Weights of a small mixture-of-experts language model, trained from scratch on English Wikipedia.
Experts: 16 experts in each of 8 layers, 256 GELU neurons an expert, 2 picks a token, a sigmoid router.
Below are experts of layer 4 (counted from 0) of a mixture-of-experts language model. Rows are named router (the router's row for the expert), up (a neuron's input weights, with its number) and show model dimensions 160-319. Each number is 50 + 10 x the weight over its row's rms, rounded and kept within 0 to 99.
Before each expert's rows: "gets" lists some tokens that make up at least twice as much of what it gets as of all text. This comes from a sample of Wikipedia text that the model never trained on. Tokens count by the router's weight.

# expert 11
gets: "-", "\n", "|", " |\n", ":", ")\n"
router:50 49 48 38 43 48 47 45 54 47 55 74 54 45 43 44 55 44 49 55 45 56 56 56 51 47 46 50 49 69 62 57 39 57 52 46 33 50 47 46 61 45 52 50 51 45 63 51 56 58 35 48 69 35 50 42 44 33 35 38 46 40 63 52 48 26 46 49 50 59 40 56 41 45 65 35 49 54 44 51 49 51 64 52 59 53 38 47 53 45 45 38 50 55 38 38 44 43 51 53 58 48 50 51 52 43 63 58 36 58 46 71 40 59 31 47 33 51 39 52 44 53 54 51 47 66 57 49 62 42 35 43 45 72 45 34 57 65 75 52 42 47 47 47 48 52 60 46 61 56 54 54 36 33 31 50 55 65 65 40
up7:56 32 49 48 29 51 44 43 49 50 50 50 46 49 30 49 54 48 55 49 53 50 52 55 45 39 43 25 60 69 56 68 68 61 61 54 37 64 58 54 50 39 55 50 37 53 31 44 48 41 54 57 44 55 59 51 51 55 48 46 38 60 31 37 55 54 42 58 40 52 48 50 45 67 57 34 39 47 64 61 50 32 57 64 55 42 57 55 58 56 35 57 44 45 46 39 50 70 42 50 44 53 43 59 45 47 53 53 49 53 60 47 36 63 55 49 40 53 43 46 45 42 50 51 48 68 34 55 52 52 38 45 43 51 39 34 60 55 63 55 45 47 61 40 49 37 49 51 49 62 27 53 60 52 45 37 49 65 48 56

# expert 2
gets: " |", " |\n", " was", "|", " is", " "
router:49 51 39 56 62 41 48 54 46 44 52 32 45 58 48 28 39 33 57 33 50 60 40 61 54 38 56 59 49 44 49 38 61 55 63 56 51 57 41 52 46 61 49 50 53 60 50 47 44 60 55 75 44 40 52 44 59 55 47 54 28 43 61 48 48 43 52 43 56 54 49 52 50 53 54 67 43 38 61 39 48 53 62 39 28 63 50 37 35 58 55 54 48 44 41 51 46 50 58 76 62 43 48 61 46 42 75 59 44 54 56 66 58 38 60 53 49 72 51 47 46 54 74 43 51 47 66 48 52 43 49 54 37 40 75 43 37 60 41 47 37 59 63 55 45 39 59 54 37 56 45 58 40 47 43 46 15 53 56 49
up7:52 58 65 41 56 60 35 47 46 53 50 50 55 36 41 45 49 45 34 59 55 55 56 57 63 59 52 25 56 50 41 49 61 44 45 57 49 46 36 39 56 48 50 62 50 52 56 48 48 49 53 53 51 44 38 62 33 69 63 42 51 52 46 38 51 52 51 52 52 44 43 43 51 59 48 38 45 32 57 35 47 57 59 40 61 58 48 51 45 47 45 54 44 71 67 46 67 36 55 49 65 48 49 40 57 41 47 49 45 43 50 72 58 44 40 47 51 48 30 31 51 43 46 53 37 44 32 40 43 57 46 60 50 55 67 53 47 46 42 49 63 43 52 19 47 47 34 59 69 42 59 49 37 35 43 55 31 51 45 38

# expert 4
gets: " ", "19", "20", " =\n\n", "18", ":"
router:50 44 53 33 52 51 40 34 66 50 39 29 67 61 47 39 70 48 54 45 36 56 51 44 55 44 48 58 52 62 72 50 51 61 40 35 49 52 45 46 58 44 55 32 64 42 29 66 48 59 34 72 57 39 50 51 56 55 57 48 63 63 49 33 38 39 42 59 61 61 40 34 60 40 59 50 55 51 58 62 58 65 47 32 42 64 42 68 48 35 48 39 48 53 51 45 58 49 46 58 37 42 55 47 49 51 48 60 53 53 64 40 51 68 52 57 46 57 47 33 49 41 46 43 68 49 66 40 60 47 45 40 42 54 37 65 43 48 32 49 36 37 55 72 47 52 47 39 45 60 56 64 55 47 44 54 51 42 57 52
up7:46 59 57 37 51 56 55 39 41 44 54 54 54 51 59 58 40 52 49 54 62 47 56 78 67 62 53 56 50 55 61 47 62 69 44 61 56 65 40 40 60 56 52 50 43 42 45 42 38 49 55 65 50 41 64 48 66 58 52 50 56 46 46 56 27 49 35 43 52 46 57 49 52 47 61 55 75 57 36 59 48 45 56 61 45 40 57 46 62 70 41 47 65 35 41 50 45 65 53 37 56 57 45 55 65 55 68 56 58 62 38 33 62 41 31 34 65 61 31 58 54 58 49 41 42 40 64 58 51 47 51 42 46 45 41 44 46 47 56 51 54 37 62 54 38 44 39 65 52 56 46 50 57 60 47 46 36 49 49 49

# expert 9
gets: ".", ".\n\n", " that", "20", "19", " The"
router:67 52 49 29 56 35 42 45 37 53 57 53 75 62 57 50 70 59 52 43 51 42 52 65 49 46 54 27 59 44 54 38 43 56 67 46 55 87 48 50 41 44 47 47 48 69 64 51 46 53 50 62 50 61 46 37 53 36 67 44 48 33 35 43 49 51 46 66 45 55 50 53 46 51 57 37 49 50 47 50 44 61 39 42 63 47 54 49 40 43 60 46 58 46 39 36 50 39 50 54 47 31 50 53 58 39 69 44 70 48 42 45 45 52 49 58 51 65 59 61 47 54 43 61 67 55 52 42 57 37 56 49 51 55 37 30 64 50 58 43 48 62 55 50 56 52 24 70 51 52 46 38 46 47 51 63 53 48 48 51
up5:62 50 58 42 47 49 43 53 45 48 52 38 48 39 67 37 49 48 49 43 47 51 25 51 59 21 39 48 54 47 59 44 47 53 40 49 30 52 34 59 58 58 34 33 43 65 35 46 57 55 46 69 52 65 56 52 46 47 70 55 48 51 48 49 54 38 29 46 58 47 54 42 51 24 40 48 48 32 61 71 59 49 41 65 51 45 32 43 41 38 54 65 45 66 67 48 65 46 54 55 63 58 60 48 50 39 59 57 54 45 47 54 54 44 72 38 46 63 41 44 34 49 59 53 68 74 44 50 69 35 34 49 42 53 54 50 50 40 53 43 45 54 71 51 34 35 57 47 45 50 52 66 70 67 52 48 39 52 48 52

# expert 5
gets: " |", " ", "0", "1", "2", "."
router:42 49 46 49 47 37 38 34 34 59 46 31 53 61 33 38 51 58 57 37 54 50 50 41 52 45 50 42 43 35 54 56 81 55 45 60 75 48 36 46 36 38 49 68 52 37 51 59 43 65 42 50 50 42 44 54 43 32 55 69 41 71 45 36 49 45 62 45 65 69 52 39 56 56 54 53 51 43 56 42 54 59 53 48 63 62 51 45 34 48 46 43 67 65 46 46 34 43 51 60 43 36 35 41 60 40 84 62 34 63 49 64 46 49 65 56 51 44 59 61 65 58 52 57 62 57 48 51 52 70 38 59 44 51 64 43 56 62 56 57 47 44 55 57 59 47 51 51 31 53 47 59 53 49 43 50 39 33 58 47
up7:68 63 38 59 49 47 45 40 51 45 56 43 34 56 56 35 41 54 54 34 54 47 51 67 52 60 52 43 48 48 44 63 48 57 59 58 26 32 37 41 47 46 62 55 45 49 53 62 53 53 52 56 43 58 33 61 47 48 62 48 45 48 46 48 40 75 42 65 46 50 47 51 44 52 40 45 51 45 46 35 51 36 48 68 47 57 67 65 48 50 47 38 69 50 57 58 46 47 58 54 76 47 58 27 68 50 48 48 41 60 36 45 37 40 60 36 50 60 67 55 54 45 46 37 46 33 40 46 58 51 57 67 47 60 22 34 38 28 56 43 67 43 52 49 29 48 36 53 57 44 55 48 48 60 50 69 47 38 50 49

# expert 1
gets: " the", " of", " in", " to", " a", " for"
router:39 50 33 51 56 65 38 43 41 35 44 60 41 66 49 25 58 45 48 40 43 52 75 44 56 55 69 46 49 42 63 53 54 47 71 40 48 68 60 33 40 42 58 44 51 56 41 57 40 55 48 48 36 53 45 58 63 49 42 66 51 44 56 47 44 55 63 43 56 65 43 65 45 43 49 48 50 43 50 59 62 55 42 39 39 46 47 55 42 59 43 51 55 44 39 74 34 32 33 51 43 31 52 47 58 45 54 72 59 45 61 55 44 68 60 55 62 60 43 24 47 66 45 66 72 41 57 45 63 60 64 59 41 86 38 53 49 45 43 41 47 46 63 46 47 54 39 54 40 56 58 57 38 40 57 56 46 44 46 59
up7:65 57 51 57 72 50 51 51 40 61 29 54 37 63 60 53 68 48 51 58 50 51 50 40 64 43 37 61 54 33 39 70 49 62 51 48 40 46 55 44 64 45 45 51 73 54 52 54 44 44 36 68 63 37 54 46 56 45 46 52 59 49 57 63 38 44 46 41 51 47 57 36 44 52 42 37 54 52 50 53 44 40 32 48 49 53 56 42 54 41 49 46 46 38 49 46 49 59 44 54 48 64 62 38 37 44 34 49 31 45 50 50 27 54 58 50 53 54 60 53 47 32 43 56 49 37 32 61 54 54 50 54 46 49 47 41 58 35 64 42 38 50 53 47 63 72 35 61 29 40 50 66 19 47 48 56 61 29 58 53

# expert 0
gets: " (", " \"", "19", "20", "–", "18"
router:32 57 65 42 36 41 47 33 48 52 47 56 45 36 52 42 44 59 35 26 47 53 62 49 48 50 50 52 59 53 44 35 53 62 44 41 40 54 51 50 44 49 46 52 57 61 52 55 25 55 38 59 42 41 60 57 64 58 55 59 28 36 55 56 50 58 56 54 52 54 47 56 56 50 67 38 58 35 38 48 58 57 63 41 32 71 61 65 33 37 62 57 53 67 64 73 44 49 47 48 39 56 61 57 51 43 64 50 36 50 46 37 42 46 55 35 42 45 64 57 39 55 50 62 62 31 56 34 54 42 48 41 45 50 38 50 41 63 39 42 56 17 43 68 59 58 36 49 44 53 56 36 42 23 58 63 49 57 64 62
up7:43 54 36 46 51 30 39 50 34 56 55 56 48 47 69 59 55 47 46 41 51 61 47 40 55 42 59 51 60 70 59 47 57 45 32 57 48 42 55 53 39 39 62 50 49 39 45 74 38 42 70 47 66 49 34 49 48 40 43 57 41 48 55 56 56 43 46 68 58 66 57 49 61 57 43 49 30 47 66 44 57 38 52 48 48 61 55 26 49 33 28 56 55 65 58 54 64 55 37 55 63 47 58 60 65 56 38 43 49 63 71 49 55 52 27 64 50 66 38 56 55 49 52 50 32 49 50 48 61 44 38 44 45 56 51 76 53 59 65 67 47 38 59 39 50 40 76 37 64 54 49 54 62 53 44 60 52 44 74 43

# expert 3
gets: ",", " and", " |", ")", "),", ";"
router:47 65 64 47 31 38 53 49 38 36 42 38 61 36 53 42 59 46 42 54 51 52 53 52 54 44 65 35 67 45 57 57 53 51 42 48 42 59 48 43 45 35 65 45 45 68 49 37 52 54 38 56 35 35 57 55 34 43 49 42 55 51 62 58 52 47 52 51 43 47 42 55 52 43 68 39 60 39 56 78 58 45 45 46 43 56 38 63 45 41 45 31 51 54 54 49 44 47 43 50 45 52 64 54 59 47 45 40 50 59 52 40 34 43 42 52 50 47 61 52 36 44 54 60 45 41 44 46 56 44 48 48 43 33 58 59 50 47 46 55 48 49 42 54 38 48 37 60 49 45 48 50 48 59 36 59 36 52 74 46
up4:54 48 64 38 53 47 55 51 51 56 46 63 46 44 37 39 67 56 53 29 48 49 64 69 61 43 59 45 42 38 54 40 55 57 68 65 52 59 54 63 57 57 57 54 57 60 31 45 52 34 38 64 55 51 43 71 45 54 41 61 54 40 49 70 52 34 54 37 58 50 43 58 56 47 58 38 40 44 38 44 69 49 47 47 56 52 39 44 32 67 33 61 55 60 41 47 32 55 58 53 56 61 61 48 60 56 50 56 48 50 60 75 52 49 54 48 58 60 50 49 32 44 42 47 44 62 56 66 36 59 55 50 42 57 48 47 39 33 50 53 41 52 48 57 64 49 54 54 43 17 60 31 28 29 45 49 47 39 46 46